config = dict(
    experts_per_token=2,
    d_expert=144,
    d_shared_expert=0,
    router_score='softmax',
    balance_bias=True,
    steps=7345,
)
Below are experts of layer 9 (counted from 0) of a mixture-of-experts language model. Rows are named router (the router's row for the expert) and show model dimensions 112-223. Each number is 128 + 32 x the weight over its row's rms, rounded and kept within 0 to 255. Numbers have three digits each.
After each expert's rows: a language model's description of what the expert responds to. This comes from a sample of Wikipedia text that the model never trained on.

# expert 38
router:144153124160131164118165146087122134143112108108125141157066109157121134163141222105119120164101145152127140120067171169131184164188117155099059117148103108108118071077133102183076152121153065130146113120106101123131162101105097173158091138156095144112152153086085110120151160126101086106096124117090132090152138143103181134050137116150
It responds to: Line breaks in infobox lists, was/were and can be, and capital-letter abbreviation pieces like OH, TN, SpVgg, BC.

# expert 37
router:188144136197123110109155142109123149139109189089139126101077116136154155149165181143085135141111118117152161152112181164129202120128162169091095103099128074109078136108107126151146153181158108136128162127165146150121139111109156159137097154109088185144115144104113135126159153180137107121091089102047135138156132106095159053091129102116
It responds to: Compass words, St., Mount after in or of, plus following and table pipes, e.g. North Main St., the following.

# expert 28
router:135134077175147155131154084080130131137151165112179096086093169151188166089164243075116089144097141213146136117133139148110192151137134196113089151121109095090111163108162135115156129126194053116101104140168087137147139086125083208137105102175126143215127144085081161120145129140088120126152149086097131131185141135086139124121129128152
It responds to: Last three digits of years following a split-off 1 or 2, as in 1-976, 2-017, especially Years active fields.

# expert 33
router:189125128174157160144127124085139141118140151172156151082089177082124192120168193106113143156075105165150144098086165110127171137147136153092064116155127109121068110097122118157101168144163063123155100107179127106124130107146124130129137149142083146134151115090082108135176149168125106117116125128066139148154161140091156078095103120137
It responds to: Is, are, located after road or place subjects, score dashes between numbers, degree signs and km, e.g. FM 1112 is.

# expert 3
router:153177102155179112131170139077108125110098138155123100132075125115145147107159210147093073147098115134174150086149171136103173187122144167087101094145146124098119107127144138149119129178183050149133099137163118138118171105108102171133095136160102154203116178123090079096191063153103105139141114128094137131173156120095158119109093154138
It responds to: Closing = / == / === signs after wiki section titles, plus hyphens and en dashes in ranges, ISBNs and coordinates like °W.

# expert 7
router:187120138154130185111149059099143137173145108086134125089115166094138144085148192112159082131098089093123203116124146146097165091106142169140107114138108122102113166067102070105133112180145091087115105111136069104112133133136072182128101154116060145159140143060103110134151070156057100127148139125131101120197174132098173130110078129185
It responds to: First pieces of split verbs and adjectives after was or is, awaiting an ed or ing ending, such as und(ress), sl(ipped), d(ull), bar(red).

# expert 43
router:138127086163137176121109083062116102143112153102121098071093159120165136112161196103086122120153080161182163120077113134109169105148187163108091109132172096122124157078081136150122132104167091067138126100164065126135136092137069173207121089118128147140096170069100109129125112189082126107088085116093162088151117123086163098135096086195
It responds to: First token or word piece after a line break, list dash or table bar, such as - S(ide), | Bar(angay), sentence-starting He or In.

# expert 20
router:150131101165151147116102091075099109124176134126153132137109127112145135106144153098121119118103096135107171118113191141100146180121150165070103138139126137125125142075110095166127146120122066065134133115181079126129124109116058131181109143158153162181164156105082083150165149156059104142125130132049160131186108121122161073086101139149
It responds to: Main verbs and past participles in running prose, often after was, is, also, such as released, completed, wrote, held.

# expert 22
router:136111143146141154086166108086127097145121150156095088129123155098115141086146227116153108180103106198122156116141140159090157114138120166160060162114129073146122138127137122164112170159119055071091112139169071152168142103125080172133144119083119155184107154104093155094173076171102100145104153112049129130145150114057190088090123145089
It responds to: Short syllable pieces inside names and words, like C-op-tic, V-am-os, am-nesties, plus the colon in track lengths like 3:16.

# expert 27
router:182144138143097129154153108129129156171085103099108101148050187179132116097170221104079127176097110166159161123085164140093133169109138180091153090048144082080102155097146103168087142185168102149122118095137113145126138099153127151142105108143069147171128120073072119073137101167069122115119107090101155070120169131112156086130101169134
It responds to: Line breaks ending infobox fields and list items, such as Country: Belgium or Died, plus contrast words like but, however, although.

# expert 2
router:188148077151102152057154107081152117122103179127126124110110162116148176088112162115141115164064116166122174075138176172098178153179143165084138134168102095090123122122110125223150122191169070134095148113151109125159167083090101191141100113140151108171134140134085123089144071172105104107101146113100129118125139148113189114070070113124
It responds to: Word-internal pieces and capitalized word starts in mixed text, often award tables and titles, such as imp-ec-cable, Ex-che-quer, Reg, pre.

# expert 21
router:151124150169147167109153118079123107130149167127109109123114174135137157108200232122116115173125133110149166136170168180148131165141115145110089123134118139094108150077119096129111129156114069115135134104175147108143165102112111188182135142182118130162159149111087119134190119141147081155124141092106129117147150102112145133090129140162
It responds to: Endings and inner pieces of place and foreign names, such as -shire, -dale, Street, Creek, Khorasan, Mahneshan.

# expert 30
router:169110141166137147115135123087085085143161163069126115077137153144173185089133163034100120188134083169150144088165153128115151151153181145107076146108125108100137136071057089118095163136146114111145130130179107134152138060111086165127127102114113165171106145126112131077169140160078109132114112099111194131155122127071163113099116128098
It responds to: Sentence and clause openers such as In, On, when, while, where, because, plus section heading markers == and list dashes.

# expert 5
router:152196119140163143103165125075111095134095135151110107093095145111168124116148129079107109168123133147160121143128140176091146169175158131145094121088158092102097174042116127172126153179159117120159082114181097127149116086085119186113088105121124158096141184109114102133179124152080088187101133120099115094153117147091139073081106125115
It responds to: Prepositions like for, in, with, on, to the, right after a verb or noun they complete, e.g. investigation for, enrolled in the.

# expert 29
router:126165101159155169121184153069114117179129134141156087135127155145160153146168210108126093198110118139187172111179154188115193127182176169131072143134137081113115175086133107082080134148130083103091083080193111088143138138139092146134115111160148134167144174089084154153170145144137082140122087100120107115150144094126161111109090109129
It responds to: First names and their pieces before a surname in lists and tables, such as Robert, Richard, Chris, Nicolás, Judith.

# expert 8
router:183149091184160149170142096084141100155108153137106109107111181160116166092126244098116122152105140134137139105135136102084177160168145170094147115131132101109124079099139147175107129119186083100129098098202124130160162123133146167134095104111081123154153145057077111063141107203124077122106141143105112074157165138092159108066120127147
It responds to: Whole numbers as table cells, codes, road and model numbers, such as ZIP code 45, FM 92, Type 166.

# expert 46
router:202146085165190161129189144112140058116135135154192113114095142123163183167183203105121126162099135130128161091102203173144153124181112172089104135136154110131106140095135082135101161084182077123089127107151089141156129140134092158158101134132083154184145145106048085115145130186124091118124110083094130099133111133068166088092114128190
It responds to: Mid-name syllable pieces after a capital initial, such as T-ond-e, Rebel Y-ell, Ch-ie-ko, Ech-ard-i, and J in table cells.

# expert 47
router:140122105170106166126171089090097111130121133112111116126096185140160179116151190093120132201119125138155186159124150159094126147148152197107106118120143080121110165087149071143096163179167061096114123096171134147113124116088117164155116140135149112185167115094106140138150105156137074156090152138051122075143122139131169113092079125143
It responds to: The word and or a comma joining species, genera or other list items, especially in biology: V. labrusca, and; Hexagonia and; eagles,.

# expert 9
router:169165104162136133093164073067126143121124155127091097091092137079148125093143132123096090181062134172142132126165166114115153153112182146095084128125143081123107146096102105159116116163164051100118082112155122067144168131097100149148084132140122169158114147108070141111159091173124078135114133098084159088202088080109144115094134118126
It responds to: Words in official names and titles of bodies, posts and awards, such as World, Minister of, of the Year, Preceded by.

# expert 11
router:149142142161158118125160065120132157114086157136147093120110153100123111099141168153093098176120142170163131123190153153126161130160151160158092109162147099067108102078111081148171185141126056103109079090141115105151154136122106188118093109203103144159150151095122098125138119139085091099156130122112130120152094135084202110126101169206
It responds to: Nouns and word pieces right after his, her, its or 's in biographies, such as his father, his wife, co-founder, be(aches).

# expert 13
router:191143098174120129102147087114113101127109125123117091096072183165117221066132155107112154157138126111163146061152146140142194185165170169101111144090143094117096148058118105185115142179151049088077128101115044116162140084123111162131109127136086148123163164102103102086143114156031073127143137143101115079144171154080150095080102116179
It responds to: Conjunctions and, or after verbs or nouns, plus most and role words after a or was, e.g. hijacked and, the second most.

# expert 10
router:156122137151095160122179107034159106190071116085118075130100175138154139122160241112132071162116132142122138113127188114114199153142171157122131139122156084121137118112154122175114127119140107117116100092182089133122157084139117166109137118104154121119157152081085139121161086197072077108101125131082179111129165167094120137109104157169
It responds to: First digit of years after dates or commas, such as 1 in 1995 or 2 in 2016; also opening parentheses after names, (age.

# expert 26
router:137168121188201158102143076069074143151141145090130162123098129132124171114158255114082126154120118158148140113139144166073179156158150197123065138103135091110121136098124096154144177160151059085114143068165154116146137077107100165107079102146110131174102112071084131159125134156165099173118170140120120101160148088126168111107078099147
It responds to: Consonant-led pieces inside foreign or uncommon personal names in lists and tables, such as Nov-ot-ná, -kov, McC, Kimp-el.

# expert 17
router:163128104201169138152130122054108072169133116106137094085108202152136121127142191116074112197087137155140143114139168122093163159131168149119139113157124109107095086098109136148111118172143065087132090128168028136152128133123114209116068123199080146139153185098062113098152111168147092123073143130066111086124152119152146095092104132119
It responds to: Periods ending sentences or abbreviations, often fused with a word ending, such as s., )., ing., Germany., career.

# expert 0
router:139167081199120192127182074083109090140139142124147127112123167136169178106140197131136106110124172103166188089140168151094139121153146143093087117102153113134123144119165135134103182154162079096102080107172099127140163107125088199128102133132102190125131160115118089135177099159056093135116120125119117121118134115093151116080121111188
It responds to: Label words in infobox and list fields before a colon or table headers, such as Party, Year, Location, Born, System.

# expert 14
router:145189109171163161135170157073092160151110147116086127107107161111175162082210211130113130146145132122148153106155144138047120180149124174109086131095164117089095152118136101118111164170157035130114102069167114093115173135147081158156109139116077112170094168079122122096159118189117094128113165147096148124203134123091159142122085120165
It responds to: Birth-date openings in biographies and infoboxes, such as (October, Born: April, (born, was born in, plus school names.

# expert 42
router:159185111196191110109139104071125128175134135179138080080072186140193179122160141109102134133107146153118157093141172181078131144122135182099097082082122116090111173075169153182130141143107125110105118104177058100160161084134123164139110102147115122142127116129090112083156117175082087125112169134104143124167121138106153113110116113163
It responds to: The definite article, especially after commas or is/known as (, the; is the), and head nouns like project, bird, film.

# expert 4
router:177134106167129186123150149101113115135116153127104110139083106159143164139166231148090094190098150149162146140123113155110186126141148169104119128087152075082113162074089088185174157191143095148114155113169123126159130072067115145161130117116112165152178170114090102119141150176066075090099146144099121123162151156098165096100083096175
It responds to: Word-internal fragments and lone digits inside words, numbers, coordinates and tables, such as amph-ib-ious, Par-ib-as, the 2 of 2008.

# expert 18
router:155176126144133152141154092067107103133116151113123129069052181112144178127196163126129147134090108151116159138140166108126187169158121188128101139106125103095117112084113107152138127122181065111156102115160073133108175109134086169149142112152094122180141183107080126096164130165069080155114136137081147097186121150094152136105081156195
It responds to: Plural suffixes and plural nouns after prepositions, such as celebrit-ies, helm-ets, students, countries, companies, years.

# expert 24
router:193118100151103142116160094128137092180167189146144080127094174111141175145125215062117166178098100135100131132098139096137187157137155157111068100140136100104136147149123129159109183178122068093149128117172127144112126097083126156142126080128104162140152129076095082087174133169108095138092130102028140130181135098121147115105080136127
It responds to: Pipes, dashes and semicolons in league and results tables, plus odd word fragments, See also headings and "refer to".

# expert 15
router:187098094134155150108160105093142084149132148131156132078058137109155121095162219094102126162113123130146194125107147164118202142148163158104101129101160086124136158076121129173142129165129091094109116136188094103144135098112142191150134111133128155121154141089125104144158122158082096177109117126081132144154165133071159084056060120118
It responds to: Numbers and quantity words before a counted noun, such as many, several, various, 40,000 deaths, 28 injuries, eleven thousand.

# expert 23
router:172127125171142122110172073098137092111122166140147094063121193138150192135129192101139098190110108112142187166114152175067194147187087198083094153112111143104141112126123148190127139136192056110116144067194115115141153128130111163116143138149121151163151169065114128146174103185098099150105150106061114095183163079108171083084089129202
It responds to: Inner pieces of chemical and technical names and LaTeX math symbols, such as atomox(et)ine, galact(osamin), }$, geometry.

# expert 39
router:163165141185098178077156102073150083135137167114118056110084185166141160133121235125128167193108117157195120149127162166118175131135178202108090126118132119064111175066128131131111101181160087082117123105183123147129144133142081166147085100145088152153151166101053152142123096138178115130117140102067109091126136097097141121108123096150
It responds to: Syllables in romanized Asian, Maori and Arabic names and words, such as kat(ak)ana, Th(ong)pakdi, Zhou, Shin, Mad(hu).

# expert 41
router:211107120147162184120162101108140112137140137107138104169070163121143156138177139095050137149145142207149153084174151120123185131185178158108069120121160077091131169030128143166123142156134081102113093109171101087135119095098097196161102088180079201176129156091082116128196121144073152134129120103075142116179158123131155103082121141118
It responds to: Determiners like this, that, all, every, first, one of the, usually preceding time nouns such as day, year, season.

# expert 12
router:159143133151098166125147155076115148132101132128115116124067141096140112066193171103120133118151125151152126110128164133103149146117141181090093159134139122116122144066164084178097143174189083091142063125124127124115131070122060141162102112105090141176122155106093133089158099162123115127134126084101147098142146130123135107087123152147
It responds to: Line breaks ending bullet list items and table rows, plus commas, semicolons and closing cell separators after names or places.

# expert 45
router:145120104210173142121158114126121141134091165128098121108104139131131171146156167101086087162108133187145155108192175142099204168118151146075123114136144125126156153074153112140118120138162057136133077108152111115113154118122042164125093122136102168158129166076083133113167087190080105150109134124093145089175123093130149106119118118169
It responds to: Common head nouns right after the, like team, season, government, city, film, album, death, often followed by of.

# expert 19
router:149128109153150108090150118059159078157131126126135131126117125134165156154187192135099111148084123159153160095116097141140210157169105182126080120114190061118075100058121101188130158126184079062083104076169097076118120129087082187140076102128109170142161148078097080126147114130033094103103115117104100115146086146114155128143090097129
It responds to: Content words after for, on, to, under, plus hyphens in compounds, such as under sanction, gave birth, in reserve, on-going.

# expert 35
router:175160101179128196141134071093143143169125147077149096129072155118140174146168199111171088166138121176113171107174161175170134144117197163129095147116157077108113175090122094117156185108156094114128107136132056149146143076172122166169097078129155168157131145102137101100146100180096117169077102134065162108138123155133160072104121065180
It responds to: Second pieces of capitalized words after an initial S, W or H, such as S(ioux), W(aw)ota, S(ty)le, plus headings like ==History==.

# expert 32
router:126161097154152180110123087145123074218125165081123129132099158117121151145159205064142116140144132159124148123116139136114131132185185163087147140146157121067122102106131109170130124109137159059166065108184067153117158087132107137096106122209135122151156157115077120135161129153030086144102119128070113147193175113098142105093096097130
It responds to: Line breaks and paragraph breaks after sentences, headings or header rows, right before table rows or new paragraphs.

# expert 44
router:154144075150160134137161077069087128174091177164100093130082190122132147125168190086094126146122069148119137125134149162139139166121134155134100135126156091068111142050157136166119169141178051075155104086144125104127177109123127139161123120126078161156140166107084070088143136167108115158096164104115135130203147098115177147094072080102
It responds to: Prepositions and verbs linking people to roles, teams or events, such as served as, won the, joined the, coached by, aged.

# expert 1
router:193138087180142130168152136109106129171133109121125118089108170113174123174141224135128127169094126111166189111160169191086153137181127187130090144139121088141066112108118125116130176105116063089085057083164094111134109108111116170132118126111084125165135145098092088141174112176097091143109089117089144125156135125115177130066080135153
It responds to: Surnames and their word-final pieces, often in tables and lists, such as Jones, Coll-ier, -berg, -stein.

# expert 31
router:178185119122098139090200139108129119158112135161116099122100161147157156114131197088150169186143152144207133082119172151116181132191182179122074094073153142123120172101125091144106094114107174061095111107129136120113144133172117159151095079164106174173149180127142055094153107129094091100120092093089110099140096120107180088091115174188
It responds to: Table cell separators, possessive 's, and word pieces just after a capital A in names, such as Analogue, Aalborg, Aegean, Audrey.

# expert 40
router:146125085141144152087125117073122085123097128066154122141128193152195155133133151092137095148122110147134199138104120138075188154136178145089105109182120104130129140060102142183136154190144055145090112096197075138157167117101133158147136127104124141109151131064118130125131114175099045150128119168033165120160128116131167145128121144132
It responds to: First fragments of words after the, of, in, such as de-formation, tur-qu-oise, plus French, Spanish and German words like des, que, und.

# expert 16
router:161134089130145193097117135087121157179109128125116096145063191106150143139158219090122148131124117178114186079150157147114145119149168167059121090128115123142088101047133102161144101161192075159169104065179112106149168150105111199130076142125144147178134106115097110095140108160100119160086133130071128130160132143094147096116053106131
It responds to: Pipe separators between table cells, mostly right after numbers or labels in scoreboards and stats, plus closing parentheses and coordinate slashes.

# expert 36
router:128134073170111122121142100100150080160144154105108085135154147144157183069169230092116149204136098151150128082089167117122189156112170186107074140140170102185145147076139098130093146136126109143102102094161067136139120130116084189136128116119114143164137139100045067092128136177054095144033127146114138088180127131124166104095093093145
It responds to: Pipe separators right after position or rank numbers in sports results tables, plus country codes like FRA, ITA and positions like MF.

# expert 6
router:168165100153147111150179145091133108175128182155161122075105168081144190119181146094152094190106101111158159150098142176135180166155128178083048143128133088139125169103089125173116141132148092091137101090174129132128119162140130129152104095098072134184121135130078143102162120174115068164119141092092141129167142110085191099079115125166
It responds to: Indefinite article and possessives her/his/its, especially in definitions like is a, was a, ed a; also her- pieces in herd, herding.

# expert 25
router:189158099142125117115193113097143121156114127116158108110064181128121161106176215090140143166118117112147164118109115112105191119111132139106135096122103109081128102045123086166124190149131069120137094117151106082126117082118105145157095103138092104192155156077090135116164130165075081164119127131089135123202139084151173086122113114172
It responds to: Short letter fragments like ra, ro, j inside words, plus US city names like Los Angeles, Philadelphia, and (born.

# expert 34
router:141142126138157131178169121079093116173134137132147119147102143119128140122153202167083133203100115177134141103114187156093120164119210171110125138126147081120121159110148101144171126185148105111114122134168082126122141118132100137175140076103056152159161195079118102100135132136060088135102122110097127108132136112109158129066091096178
It responds to: Auxiliaries and relative pronouns in narrative, such as had, has, would, which, who, always; also infobox field starts like - I.